Below are experts of layer 5 (counted from 0) of a mixture-of-experts language model. Rows are named router (the router's row for the expert), down (a neuron's output weights, with its number) and show model dimensions 0-255. Each number is 500 + 25 x the weight over its row's rms, rounded and kept within 0 to 999. Numbers have three digits each.
After each expert's rows: "comes before" lists some tokens at least twice as common just after its tokens as in all text. This comes from a sample of Wikipedia text that the model never trained on. Tokens count by the router's weight.

# expert 4
router:513472450491499455523473476467472514501491459471546489475527517479476497502487532518523536531506456532480513513517507481486520487483487539542538514496532483492530542546501522500536513503531527515508550547525508470484523534464532503516501486501499493521541506507484483472506498478524521481473496478494564504494494492460495544463491493524495509506464534476503522444464493456446497509482479534487531539474500499499547501544498528473532521514536509521531491505543552504482481469511495477477512500522500450481539528528467499494471498495509541504519509555515514489510505501505453482490491509483447485497508517457475520540462477517509506532493502501496479478500441498477557501520546514530504500499527502473509488464521502482479484458503538475471507482535505488484502470483539
down0:474519457466477485471486535513510535488528486501500503499484433505512514504502501463504498470513492499505502477476549531489471446505489513473490517506516529443491505508497467467547514488436519531516506513478550490536495533498514493451494466517473511502493487495508465469485519511499511496479523471506523582514475471541558493465482513480508509471539476472521480465537506464481504508528513472523517496503519581494453485549526507506496500502541517539512505483468461487514512500567522517492517498527503481516535510516478495485453477494538493511481512511483428501496548461495503510535471539526484505515482547517505462483457488493526476500518451513494491527505492495510463514504506489486478481491490513480447514481492522483517465490505508526494489472503537509480496504488527
down1:531507498478501541534513494522524475452504508498544508501506516448499492459506530506504504541494484540514489507513517460452511498461490516499465503513501472498473531497515492473524496517472487555489510526507482505505484550505479468511535500479478484480473510458496541500471477462525485509507487468514456520507513502519578500506483505491512495449505486482491483511539535457522517488449524498496490481474507528547548513515494449525450526530528513495488528502508482487504527467483480521477474478516518496452541521503505478536527472515473522494514489545502472458453488512504462450491510470500496536495525485593508493479522511522463508522499566509518499495525472479499482475546531459497494472524494489461519501501507519485533536505490512515478493489514514541469453488506517
down2:516540519533473504514462506474535492485498512504477469436502530466461532467463504490506483474496473441493545531510537494480493463460491501485502535470498512496489503517482480534511509490500474554523539490490552524504530481514458496459509522482493475484474489471504524516506509555502509574503490484492456559526515499490498523501513513482516473477506486468544499510498459495549523464548495528467519506474510522483523503469497512486486495488493502466501491503480540500500478469513496507503536522515474486469474473474524516543550491479535494512501567481473484537548495488558515500502482490490501491525523467513476468524467506483490454530522500507477477494547526496521483497492465498525488471476503517502500498519514517485530524512462506484525472480531515490468542529566464
down3:527483548515537464524516500501529494506509517531481455481489488534500492485471502546516487475504465501467567550477446499501514493516528498488507507496531480467499507527506501478517496512513471473481479515518474494502498491482493481462529490470492484493527483490478484510482542522535504482497511496524430519522542495469547499522522525477513487516509485501514506523502540477519481495531558496510512490494486547505484487493529477516546505437515472513531510510486491492475582448546497493522518517504477447477488477517478512477504536500506510504515519492505492458491508516447475483475472500524482496516515529541485530526527441541490459515504512476485488527456535466476525511482538485502495529492496485454521538499499445472511524492467468487478494497438501505511488488569485
down4:529512544508518487482527514488524550509497522505514502507523551477503507461505491479505510503516476464528488475484503517524473460500542527518518490503518487513524500460502483468500459484526532553532492491438565542487516513493500537525521501481504508484536512553522517495496459472528464504502507475531511479536519525520530467462510493481482493522539474544507501456423466445501501481498489463485493494519493485513513543505541470516510495467529507482519496524500540490489509491480500509468479448514508524473513533521524493482490476486484502501521461525498491479476509452502465513459526474512495502490502471479500484522521461546473513489514487493491468479456534491481493490531539466518488485478528467449499504498487490511526538527464501464560532480484525536516483497549545
comes before: " of", ",", " in", ".", " and", ".\n\n"

# expert 5
router:499495482488510494496468493497516527522498515486506467488529527487476486516526515566505525518457514504516493550527522526498522504538509538496540490493520450528499535529488532519501486516513496489477539489507553479498493552479489570524491503506528493499471498512491435503523511496499469482498529451457541456488480505508517523506521509488506548498450505468469544455447487479450470478473511507493543551454497484502545502544513517522469500505487475495495506505516496531473443504500478498517480497512510456477512523463479532510523482544480502498503493535513530492480483527530452459516508476473508481528542447505476535501468515488472548534523483513505426485483490526484493493511520526520492469485501461500496512464490521518488508470481496513488502541509473525483507475505487
down4:529477474480456495540533477522510494487499461475490555489530530533484517525488466488425526513515513526509495514490502475523524492502470481540483532480505483449479532510487468486496462513491482520515456490491509537513527500475508435499500468528481442480507492434471545481521455508446499503480478487508474506499521530509519496487521504500495524517477508471504485488491488526483473514513481446530481527471503477480447491516495557484517504465516458494529508468531485492548531515526532479483470480522495495469440503498480510450498479485459509504508471517495491481530532520519475497529501516489504538488479551514452482491511499540536508515476498486489480497462495523489477505554521477483490492534461542491532470495454456525478512526492504513533491491526506511532484521509501
down5:524464511458516492537511536489489540500529477517522450499510503511508506501537521529501452495488511508487498514510507471456513541475482517490477462490490413516492525510513479457511546455479478495501520489475501500530474542518475525499486500513450534485512529505465463503480520541503510478481450522532487522543486523520523465523493492475505486462490516514456477533497487548473539473546520556514485512507503564502506508499489482522488497526501535486521512531484500498498519500509449491538532522499485499515546481539515550529508527509465497502466508494459488471512480476501466479476493495494539477533501558497470560504523508490482491506519563538506474480496520507493482465522538498484464507482520523513498535496480512511502477511491532558467528516488515525492512514520473
down6:515510505470469505502518492555509480529499523549504475562485523509504511527532504496533534516498484498525530504510519518492517519476509497486513503410525512450550528502474494529518511461538497465507486483483518465489501496503517475537519541522530493482511489547478534549503483475495502500524456528484476499503513501465522523476483500474503527487535501506500515515493484454502517523491484459489490478476522514531510484500544489533464515535506479513538475521519486472461528521476502526476509483519474532483518498538450464527522500512497481475529476517464484435512513480488466497480471477495526508490484516520501506522482461494511449496494484505460471503554540514501550556500525477491516477502521511448510501440509568471488519486476466495521519490526479460499523475460500
down7:517530531481528487449504528430483542493477524499507516477489524458456497500514505494493495480472522468500520535534517493512527517504544513462491558471498459513469461488524480474493520527446481502480515519498512504521493502526514510504552484454497510449500535510536462498500524450487544445527525533464482513537528510524500493485452459521488500495469541540500486542544468526503494500528513488529503504486506515460495512473481491497501493468496519476449497479485541537497450496493486550534522495457495502492512493498515445573486528493475521483484492471513474505470476492478496499470489457513519494496509486547480481494482477484532528486534501491460537523479483469467506527495479484524544511481513477491492482510519498464503482451482528545491500505510477493485497507488483
down8:476475510516502511504466521510475502491463549465489496511446473491487506540476571512509450530518486492524523532500474486467502476543486481467470535489468474521476490468504519540504551476501515499495504495501534519517433503545456529511519500514504508522507539532486473525483511515517556501512485548483467533508498511490537509503521498541524439520532497508519529540541462555515532538501496511493474485463511502492507487473482488503488479476484461475475488493504538483485499523529429541523566486484474505519521511531523488475500541517506510485500483471478490526498522484520516500517503498499525466483506473539520451535501509481488477536522527521536511515478475476481489473528452472535506486513500518547516507506505505483485538491510518526441503486460518498517492493494514
comes before: " to", " |", " in", " by", ".", "%"

# expert 2
router:503497481494478462511484497479506503533501474502509510493569506528499485521507512485525513525476509493483490531526506496478529499439480550520546474514534487486480526504511549496518497472481501550490507520507512461513522525484512518493429480497523482508524523497489451467502492442523488464478527464507526491496467520468507512496512517507526520507488550495482494417461475460485506486502492523531476516514495476481541496521460542514521488511535516518507526501482500482497491485480551491485465471498485471424521550501470515482473505504560502494531492514515517490503503529523475490520505515507530475471515500499464488509474539527510521515534482481488485520479464571539482506502510565501454472502526500536448483504474543511484500485483543471525523474501498531470481492505490
down1:512475528521486497496467473524442505511495481473475552503505505551473515484473525492503486500530495515485463519491505518507475505506505506461448515464552503497474503509495541534470453505512482514477526484461557502467489482485525528502462479513495523497465460526517517509458532520465518525480511499496459461505512499513452463521479484517517513483477528489491485502513455534534507527478495486456471477490478538489486484512490500472481477484488505523510486507500514502482521516467491535499481467464476480520529553486516518496478489432455466478490575466522454506518460520543500474480473499511510529480474556540530520519528526519487542508491476492485457492483460503577495518517523483499478493471495509477536498490521509501495472535463521526529517509526509503534508479488506
down2:500457527473496493509505466426483511497497494491465484490542485483492533499524471463472482528516486469516453484498447550519498509510520484526461542485509540492532535449469543483509506443480472510487479481508474513494492513475480478511497490484535498452482485464463529504456518516513491538510457492494509498459473498488522448516502507546534514516489469525484444568529530507483496485541464497499512513517502565483541498480500479523518512505498495468488504557475493476495519471513536493498478515501484501516487498496496490537442531464484498523507497461518519471495526514515491520476509521547482527516540485518497490512572484501473533469513491475494491479500504518453470443489468502500509492498514470508480489458487479491506523546505476491505492524525487464498513535491510
down3:487515467495539485468510525534483493573466543506512469489520482490494497505488520483518523511483518488497549510495514531529490452479469497427491466488530547477484489497529530484541507497452491485483500489520536486507481483487466495484529521457480496430510510506508472517520487449451465481501537506481514493454512461477496515462482497509460495497535481531492504505522490461477499496548514502468496517442475524514475495447523529469489523503553519530445509517510504529491500484472469510525491530490464522478459489495491494503485490467512497481549503501518488510518546553447497501461495477486491514506466476478512518480467516506508483509481483509504515464493493528505527488504470450509558507469524507546447518547449496521503520503491502483481500515484499499496524476513500
down4:468497514508513474470534505545466515493503499530468548452485552530486482511472493498470503520498503526496556488510492533453510469539468470467452519504503510497524508484523505549484512508528511536524453480478479505495493488494531496490517503499462520484539530499511525458459518505538472484528502508515455541509484532539496509500477488487506495481523483519450523511512527475520553475464486485457462519517492525488498521539525521500503508532501492501487546451512505507512514550509480478525525506455457514523506535459496493493577522476486477471516489464511500489424509476509512518488503468463502463522493501514435526475517490540517505502483484452498482515506491483522489496501515487544544463512502460496493509522504513493512467528476503482520508527465533523465524496530482
down5:486520514501559502539483500575464514546499515498483514512480535522493484474504511491523559481465473469479498500487485468499471483512499527469477466448479518461497488471458496485493489534493466460479513501499520539501501525509546533464457567525521524517495468524472535460509468512476508465555465530500519545492497468518493526491501476481470477505508486481522534475553502525467471511507467495496490487489526486499497476501480504524489484471531450497497527517536493473475517545494437488506462515503536461447535514469519481490535486519501468513460463521480495504519512477458485457494515550503514539489483562502478500493508531486546502487499502510521520494516473442514486500493495508499507500530529531499477478512529499490486505495502512477467498459502528504511479499517508
comes before: ":", "\n", " (", ")", "==\n", ")\n"

# expert 6
router:466483487467512495529475475494511527509483508474505466442521533500513459480533488493516542474471535493508513549495496510500494529509503504538517513497464461520532509514505525491491473498498460564490504514495523480451520520503509491543506467547524499503536513518480449488517501475533499486499518478467542511513464536468513516472515479481506518516460492477474536460461484504494533512470498498555504508512521494525521534518507512487468502490495494519518510520552492512485463472521494459515491485534497465504556506482491528460483528555522561462543521502523514466494490514530441469497476510490449488502523521497470486505474494514496531533502530503503445506455493503513533520498524459514464498517510464483500499493503525505488538491464530471490473495500464500442512435529480
down1:434453511503512498488479472478500475508471502492512475477483528521544506490542477497521492495487510472506499528476500530479463472503502496523466487485465523505496519495519559521510467495490517510498457512528520560483509494454497492523481481444500474516470504487537492497498478435513471519500494519470498476491500515505521464483543498503524513513485480485491463531535442445519516501447508458480561484481508495513526484521516531506445497471489496486530465557509477535525477484498524510543500483502478460478562502478469519472507540514494527506538529486497472497463476530537555532475469515475471472501520534468481535513523504501480475504487494511514500489468464466523517561511519499512561501518506473497512506480512515539526495493508527501510498482533505493487471453496496
down2:518526563469506512491494474483469501525497517472488524464490520479510494482545476491490506532506505475477500527472521505537504491475512471494501493472484513518488501491499546508484498518488544485494489528445533512518527477498445513488484516506500462444530504457505485485478451523501538535484482494547505459486511507483526509508502517489481498475508511461511527501468497495508522481474522502486464525517511502515468538510492528518522499496508485472518516507510515496544513492495493527515486469506536514514429523542529493502536533464482483466523502502537536471491484500481492530561499514488520519489525525519522515504469528473489503538512492513485507514510561554418483432514498505509459486511515461508507508537556469501483527506513508508474494442483492519439555549532473
down3:539516506492501469542493517503493536512472542530526482524495504545550500532500501497470504468504513449489539476485516480545491540453489498471482488491485520511497509518468498485547476478489461501477520510526511460498516519493494525516463479516477486477495508447496508512508479509519506505495494560509450554475541476505464458487493501494483513499483509510490482494533486557543486502513518502503476508481509541495491487531504552499508506510510519454472500484510510498511450525496467535515530487528500446451466524506529477495505497480490505477494483549471483479518515481539517487500465519495487487506532501463515486529508466575500501497495539497510478504496545438517504506516476461538475464456535499471563491443478505520520513500487471474529499488471465511491516501565510
down4:485520479486519554518477503510490476523476485469522497494525500491514489517497538484513482520524493478515487503495491491488486445474524481474532509475472491500485519453467490502464517492517523501464496524516494525501461478510492487476514539482532450493487509539507488495475507475486495465497484512541488463515504473535540482480478492514522488536536497465496506531469517513470479509508495533516501551506529513515532531494520524500470519485511498532523513516497510517480580514470460551519480515536518487472571516505458511514505464479537520511543524537459503470472490534494524496469443506498513510484490502491506482518513523563508469459474475505560495512523493508510494465503473501481529523514524503489522475462519505486519561459504517478492468435431479475559462500514494
down5:516495518482521496522478534495496523477522541531495470519480511550424531498471455524516505439499490507527506485509520488499519566486494508532477520522524500490538487471479514561457482517517457544535448500501484510495479483462530463558473503460505495493499530504539497485442448466514488493524463487502488512501493500496537462537471508504470518496492451502452500469513479498478495477467514491507509499488502470512492491507481489542495485473570457526480467505521493481485505505489504471486469517525498516516479489496451506486482500490498484503507471474530500500494468465516504501514522492514548535501503476484493488536492484506510516481526452487518538505524495488482494504511473488476511508481473471474484461528437526464484522495473512503498515516465517551546536543501451
comes before: "-", "|", "==", " The", "The", "==="

# expert 7
router:492489481484486465522490463496469516523581495482492484473499556489488518500489527527480474557426500538476493522537478478479486514498492520530566471484482440504501559510491561474488499493527509531453490501511502483520446523495490508523483481492524476498504468480446473502540499457521471476510512480473510498526515484484524524486517469526474486528504517492483517478477484433478510483479521540502478529466486494492500523506513511505476502518514544534515514500521505567508479460473552502501504505508475492489501516476473528485467453551512526482538519504500512499511496522492456429467527526448534498466512512495480525505463512529482477502486490496473465474526481522528495495510503538493499503490504474494507498523476526518487493484527496476505518501518465548475498494497487
down4:470517512506465488526482467524493475521524540504499515499534506488512501477489497509479441565532527464499487521514486536525489514504514526477468542513500509500448509487513490511551502531484486506476506528471509538481512470491463506519524502541532515486473503510550486527520506509493496515486469520492474504486509503496460518508480503510512524492531518508488476492465534502491484501497535491462532484516527460529480497450513492509470467505494523479480490451526533492477475510505475499536507516489455504564529503477486531540523518599547463528546492452498518521555506489488490478531505523528511485508506532519520491476503529539479460471461519482474459472477522494501457514499486509523483511525534541551477510501497499521473470496497482536534544480519445519498528473504523
down5:487511489456512529552503488488466502514463494488493532475481505501500526479504549489478510511473524523496462503464506476502503520495517511492492510479480511513521483480486531505484496445453466487534522497461519529479545497488481494499494518500520500520518432509513496520470544527554498511562463494480489520508523526448452509483543500485502508498489499451523495500531483487537485492537491520453509494453497449464476500479496518484487533517495473498451487487516492503504495485504504489444548497526542478494535458505517500459514495496512484529449481501509544533511473511526501546475512487491512524516513490495505472402497490484523513487503461543488484515487544522498482469496476461471547490499549482465507501523466474534498488507541506478500488504451520500497475453491522
down6:542501494500494507488486461485496506479489509460476535528506486488471480493485481502518527492554532516545514504491497520523518464520530501477499481506519465490483469517503526477468495478503510474482508501475495504467497484506443477469527537507487491454498454522490516489509477511518513530488494494469453493456507494515484404510492474501526520497527532511466538523506510542475471503520511496530487462511521499489483435507468450451471488557452507557482526491493477500467532501532469519507572540442496475541479492493543534503495512511482500495533477501532488528478483529495532551499522495554496482518447517501496493492530495505485521498533472477557498518505502529498513531473538522506471502467467502515499535500488448485510507472509504512509498496510512491544481516519505
down7:486512546486485527518527500524487515517519495503507561487490478485478463495498515496483467493519514529521512514508516475501494535490489525495506516543501516522497550476504444498498490494510531493479482486467527586526476480556507517473512533503530520495475501502553501497499530505526485496458526531537502500507501498495496560483495502517501515523540539519540499494466510500495488464490487476542515492486543516511500511531502477475513472528469526477519459483539529513494541508479500519520520537482482514542515540502458491525481499507513522544479504483467472500505507493520506536499497502572521505549486473505496529499516521476462444477510489486506531541497489511460528539510514480515454494550482496533518521524499475515459540473476447520484490594502524521500527525515522
down8:493455512567506474500479548510518518497555479451529515484490499504538478514454499465496502484484517504463488523492494487474511501491478502497496513499489514545517536463478520458486505502518489496488519486481489445452473482517468474492508517489526484482506442471503477467513505495457529504484485491494522569511519538518503502477440514551533475517512507514461510516492491489490511516480557535468472504487555479489480523538491510512453485492459508464498523485465538507463463501498458526501491537470491522491511507484519529463521516491507503494493488520477491508538497499477495492515500465519513496480517523521497484525473514462532528476519517503491522519509502457500473518481476427535492484512495501526479522528530505539527561500529446507539565475517479550495510488475506
comes before: " |", ".", "0", "–", "4", "6"

# expert 0
router:509476463481471505477483463485482477499473474486473466499519525497515499542484504490497517538498481529484515526501535510480532453495513530503543511510483491490572556568496535521510474529526484497478496514533517475457501537503522486526500520541477452500552488492517499499486495481495516486489479491461507489480459531495473528464526512493517531535494545479460509464469497476446511512505480520523512507492513481546488498542482540483488506498527484484527516495489462517482470458497521442487477472537506454498525538501475507481509516523499523493533513529566530515526494515527472521541481458511477509503516486485493510490485498517447529534538536483498477468469482548519518463507530524499473480502518471501492529458495497483528529466491522452497515515509538531466493479483527
down0:506514512531526502526472490522465516462485489500496529497516493485512534513506489506513467498535508480505523452470493504492490495501474515456460466494462466488544512478464498463490446467480507467511469475460462503497530511523516516550499506463470485511464501452519521478507565515471468517497499520470469508503535512509516468519511485535534522535482467461493527550561493474519540529494516449517519508504504506485482504485475489532532504520423549512454526512496485547540476472489484488536500520477487507530479479499481531478514541459529480506537485534494473527465521518462513521462548467520511510527471496501522483478508480509438498500509497487488489483454450468509520502477517494525534497504520527531517497504484503500472494487516502517490472544536510533498496505480480
down1:530476487476474475482533491485532465453494499490447512483503503464460510493502512503462496478453528484499495498464533487511511508496473537508466470512464483523514500468495498451488525527534474524459461502493468541444511488495489449503492505496521508506492480453536512474446476505491518494469507524485480469535505535491525475486516476488492509479525514535493464465450511499473495519488515486508502524508499485492511492497484490542497492510518518524533451526460459514467491513428500511501478531474512495481529512510520479504510516474481424491473487496505500489465492447534485509536546510546468492481497532485465468507541473502472540498544474492482493475484496513468486541469500528458472525488479501549513487484513510502545518525502546496488511465514493483518549470506448
down2:502517488555489477543528485487501495478511509497493499491515474527461529530530506506496559508486515462505498502501504515491438500485478463504500527508517467466514496473513512524476517515502514498461471512455526480485516473463479475492493493523501497463508495535503488464501483498495477486522495530512509438482521512495503485511499493474467489505522472523505513479503512527530489490487477530524495478505562467512508478518467500508486496476516516476485511462552483529455494481455519482455522509499504511487494513533495546516482491484461482510508499490534541526499517464502523503495474556557491517478495448490546435431486520513536518464492487533527557515524458487466522509488449466452489497460486508460484492539539500539511462445493506485437480508492492488526530516470507
down3:541502482556495524499462484486544519509521540516476514508478494506468527500495492503498528510461494507506535494454486492510487465492518515495505516506468491539510496495480604481448481493512470512498489470513513455461465500529495471540492494528511498469503466542519511486502484417544539458448515507463536525512514513502477540523516520483522496445501540519498531509516501503479527527467522528520507509508496494528443532502479504486434478479486503491546502455512462537517514495491491504560521497501487487517515501495539475494497500500541477492487509495510493532509500499509504509496497472468511459459514513494513512508492512542493555516479519486525517493495505528519523483511530500523488533473506469544504503501514502494461500505453497544491500459470495472455438486512489
down4:495496476486495477515538471506532495478464512494515491530499488534433526506450490475509522482477486518467464479516489492504487473511490474493473553504489519496462491480492494481452476515562553514520539502488476509526514533507445469507525478495481482493514550517536500529499473496480527525502504529435489479506499548476492476473514515504500435517501498507527501493486502492493507466455514509504471528455502498514516502493467512544512444521489480493487485537525518507500548465504481495516530547546530508522489473517527474503471473497479506450501454497493499507494500541508492452521452448483454490534503499478515470465542520481515542511510503474480500525497494494521486474528451508492492508480487524476471492495541576486482514460504539491483528532471493522498510483514527
comes before: ",", " of", " and", "\n", " (", " in"

# expert 8
router:478473493459517487523497450491515493543501517479470486487555492508479508529486504486493518515485509506476537535513481540475502511505500548510563501454516470518522548541489532491510478486503482501494520510453504488489496532528537507541452519519518442517523500471505449499504474512491531469473517464491490468502490526526503530520507463530505507513465537490470527455448488465494530484463488527527479517489489495514549508574469527497519534488505502513513483484489484495468497470508557485495499467534529491471533537497506538453512527547500467480525511524503505503511495524554480504496487506498508446535486482471477514513501499542484473565508519473505488478490467570524532519492491517491537446482486499466499483490490517495514492509496554512491472492507493498492507483498521
down0:502470522488501491497466509468526489480455475498463486473481512535493496512510463532461496540464526527495525544465459510456484542538502469494495490504513497563480510451456558498485494499552460466523517481533526525492453511513475507485526535483465465482552494514506521509461521491453530514512508535473536491508510525512508514488512522513487511525501497484535517529507500502523544474462516454465496476497475469530491518485507495484564531487534456523539481544438497505491493525508539470518482546492507493490518482495508470476504491504515509494468524517509476486480473498503540519509504544500452501491480522525475497514479518493468490518498505481450460503527479461501508498496513516501517501470491459498478486528476474517517492468545512501520506490451546458529480481512464
down1:530489495509514465504483487535503500502493502525475528497552503482520460483495465501515454543512483492451490502505528462473488495486539516467487508539580478494542500490450502505520499559492527541529574461551513552502509509497501494467515492460510479519477528485518499494482488525547497512529450528526482527488514481481496490535467485507515492555522483509443503483472528526514533479492541511479494530501479501535506474511474515495464511498476464500498545475506513520539479510482478475485508478505520461519513483459493478507508462487526531518524522469496464463517510479536501489512477522487469525524477515506432495499538515478503506496545481478512498515522558506501502483485483487517474481512482506486523524468527510480536550534464508539494467492500543475507515520516503
down2:472505527515498470497468480492473530485502533510513491464511524467444487439481531515510500480502485443495505523517472491466459562499512520470485515495504484536495545459520546463498555472491497502524474493537505495480461532524483502479488500499511534516481513519506520502511491526499480462502487571438496459508501540540455499500494503503469441530481490568511500507499505484534530498500529498461533484479529479548500490500493502516507530489516518498526488496490508504513518480502520466526504481528501462474521470480498513524538513542504502543479468479507469498494496517500500481497485521467476485511502510540449466466486543493528488535480510514490491479520465522500487501542510516550503489498456496550536507536447483490532532536538486505521488529520536487536481486531496
down3:479535512464513497505462506475483511516493534502531488499479500481516504531494531523464463495478503504497472515545512458487503470490492485495519501510480515524554516465476571494479538527499444496498467497478482518492515492533470515505521428503518528478489488468523512499473482532502498534491493474527490444498488465523436507487492501507478495476524509531526531512467495509490530541474531479468503503488502501503530486469485509470492498513477507487527519496535482489463473532462513537550534492488486515486471465508540510492459510527543485501495546441491479529463514507476535500496448511539483513476535475477496498502462461428509519527533478524530493528468522503507508476492498459491491473484464493504538500528483489453499506454453526472542498500452483464509513512498518
down4:484528502493501466516480495543511495465493536489496521560486505437495498508481497503510510489555505464549522472520497471497507483480574514496483529501508539477463488523490426474499513525505472498488503500472514537489478538463515516465456476495507496473505526460506509499448507484483484513469461513515481523495511518519527524522501447478493480477465524482518508499508499516512428500528498484499485503470542525471522520500470542473510508521467507495511512469500459493479533510487505489481497524495501530488472531519493507487489489504487484523466500552433523515513479516485482533501506480533513498523491466495460454513455489491532489527494472456520510510560526498520487513468466471490523490539512497409498449521478505534498502484531500462504507479487486499545502502525474
comes before: ",", "\n", " (", "'s", "i", ".\n\n"

# expert 9
router:505456488516523474492446483501503545512515502464522502488536530474480503545483524481473500537492544502503550519549486485501496503519486486512526483495480478509501552538524533491478509482530503519426514501485488495531465521496550494524479504494489490497500522514476532475531482445485533439507493478488535494524474533529494503478504488499536509523540500510499551481464483478471512504458520492492476531489541458520487536516484512460481493490503495529457523476508501521434465497518499459477438501497472458454539515457531529494484469491498508477498504511508501488486450525517486502555519486483546503506501489516505520512464501548448508520491498507478473477519443490510498522500497504501524473542499460526507504517502508518465491467452515483489531496522486492478470453503508
down1:495543475535473500435470493525520482526501549476474514536524532535508507493503489484485459469492444492510538512513530469483518514534501500517473477515496518503504501538446511475513503506523499513524494482495510487506507498462526551497536506416490512487500434501518496487475496484505515543516531491509497510506475536529494490507528482508458504497536513474476514515474505499512462508497553500484483539516506501473510489525487516505521484493551494505527476493488515503509506468473510511529521479463506509547516479509525509497543551455440531451485522549499511507503499520484509505534515514513490480509515473449483529498531501450474515519472512493523502509472490491492469484548501481553470569474477494524524483519536470489502478541466527481488466449501534503500547513472477
down2:466508473479493483500512524493518493474483479520525497511432492476499473533528504489483466499477488520507489496512509540538524472513504536504479477463460517484526503474502552433478506527463476498546511515502504504496497525507494511499463469534465477471505488537462491496516461472494511479492570501500513523505499507502460502530494472514455476550508492524528467520489510487475484524526524520483510524495514539544479496500472503487445472509510498483532473505503503484472483542528490505483496463488484519506493515484518499480519480470531505485510512463526492477533519457490498507470465494556468505487457490501550473524448534513473540521477455513485506505469490484472527574517519516530521481505473487499473486557528542460452540486495511467453495480466487527486474507465476
down3:508501492514495497499522577469505506510507491505512518527480536551479488506479528509515448529498494512525506523501504461485515504466499518529401512481511485486505508519485392491478484481485519480520489505486527511478507483507479510522487500546469466489479511503483500535494472482467457527467551505515469495511541498513525530518515500499499534506457496466500482505450506512535434531536467461554495495525496542491507515477486496504501501473466478493519460489531447508509517517531456502501514496498519492494498502479511481514505515551524489525485492532479523469533497521501543482460529497512489474501497552464542500480509509460478541496487515538522509468508518496491479486531501496461470496537505523524491475517537495533538502493503514457490454496459468503502486511523499
down4:488508534506514508534482499495526486518510524495441540486451559493499491485506556464471478533498545504475518507479467494494476522496460469484514538462500541508473503504531457527462497537503504499526559496476497514545479447536496493489496489521467548486509528521467532533534505544524475533502488490492513478473461506524524507512501506494520534475503513522466495489510513500535487457484505539508469507514513472502466502493524544507526495502464500483472479517515482493491485514529449498516474500486529486518524460498525444499461509521534548484519482514531518502521497490510478503457473465498476507529519511529514492496513457486481498491481531509496452493555487452507467480484480436543498492504510510534501488530457478506460498482484510501544505439495516507513458494528540
down5:508488508492524504474444484486499471480511507471484494496489513476498523473518516543492533454499459503513499529532479530551474456487498503486558517498515446470486508509520488515493519472484514490473549492519511491552503485481508473516491501468444521479521516490555448528509501522540459485489510499503518479512524500514512496494523554493465475514514460508514520450508468502528478499571499455449519524487496461523520493499521481479536518521534532501488472539514487497537524479476500497465517515511506531535526501495477521521446461480479505508467531523475480485503492482510462500541478491498494535500485502526476513486461494451465446488480519492507519536547495534496535483486503535498512550496514527494441518453499528526487457527518485478516511529490536497509517494531522
comes before: " ", " the", " a", " he", " his", "000"

# expert 12
router:491499516517501516548478463518528495548520479491530496493520490539473507530501502466550506525475523532480538505518517472486520507501506548516517486497563480496491530508519533488484475476511514561486491547523497480469529524530524517507483524526488469542512496525493476468507511472505507464486509481460517464493513513480484539482507467487505526466467515470484512449476469461462467468470495512556478523506509457498471517525505486492502455477511538513484548504528501502486463468529477489502489477541477473491552536482527524493487502506494504515486481554520529447507479511492450490518485498480463481521531499544478529494504528518469507533512514482508469487506455511487533499527508496493473498527509532462543519511517518471459497457496550520524493515540502470495466466502446
down16:506476514491494472491483534468505488500492511479512564537467504479536535476519480512532471522500543487504502527495508495512485523477489503491522463484505499479552523510445535498529503508531508469508459494523462532537495487521516497496543496476529492464558494495549488479506492523507521504425533482519511465482493524481520485511515500495493512468526494479473455469509519520495493433499508506487506442532468493454473530482499511525517515489471525500518532501489534503504524524481461466483488487486455489509526508499450523512480463484466508504550496486503483522510556515476503471469519514466500493486528515493511456471498511481508510516512516463511515482527537526497508565528524485517529520481515533506489481535540528531488467527481481537478544486446529526511478493526436
down17:512501445474456510479503481504469543544472493505490519503494537513529550509481489481504491536537467473468488525495548510509521481480516529454484482520575454511484554518482461468526519526507493514514522488524464510504507489488488508514505519505501481558513500494485484481463461486497519465478473510489475536528518515540525541520508497488470517463480482482497473499474465485475518517510472509497486483492533466516497473534507466499535532501553487508527471517482486514457491500456459484474499504511472497505521523493516497489464553525507464536521498541511467503525539506489502493488519517576494473511536494498481472514515445493513480477467526480537522488455514487493504498491533501488501508531520517471507534422477558508480511535522490488532520479513500499497507509549486
down18:519531435507530509527512538491486536487500493514489536492515526561465513518524484505501492475532544517523539475456489475507504444520528523487519542513500506524497499503459534524474478520497509498484515529525486549527454464496484484501533497493468469477527494543493516499486471470481483486521521453502464485505478514475508521498512499470482513483508487504501511511518502498486526471512488530465557472549513470461514533507528478518492487495446481483451472514537543485523435472510527485504553532514522508465467509489458493486515508453494492501547506475462493466517486500510546524514498515485534522538518497455535525494496537481499530542522521499519495451512477477493462497480466461481487474480521498509525483479522474502542511518531482526522495525523505525487462528467518
down19:471508462501494504515513493517515467489532531484502460445478489498544522511495505513523537517495479471474511473495488498495511519479506527468506489499552516457513478494482551499479554525481522516511544449470493531518494458558478529483509530494494533506479505523489496550441492486477481501518476503501476479548513518505510515487468464513501501531479494482529535496479529490488469485529464467511511510463543451500484506479434533468500508457504485511512507529546482498499516472513588504499487471537498510519496467524468459503480489525502486515524506496528511517517489522518506474499542520478512515505518526485536505527514498513503527511514547517513529488506527444504483501510446505527524474507502473545507551448481439487487476485529477494479466499455523492515478474517483
down20:503504480545480545488473534511531500471504513518477514497490528460518471493502467510497482485455499549513510500532457516471462477494550495488478490515464497493457521452470516489470471471529525462515499528524505542526533496497505502483514488508501462498512494471468514480487541504537500482480539489500475500502496579518450456499486499496506515486493470498476516520539484519522564514496481452489482526500509514454506517512462483523531493506510538535528523572496463453515507523530468476495511497496485475523531520512530504485495489538503533528478498539496504510447511477505469470523487515486508494474534506453484535463490473498458482548458507506502526530493488470506457526505550514556484501522491475519516464525505472464524508525498470493501514492471488499463533490506475
comes before: " ", " \"", " —", " L", " −", " •"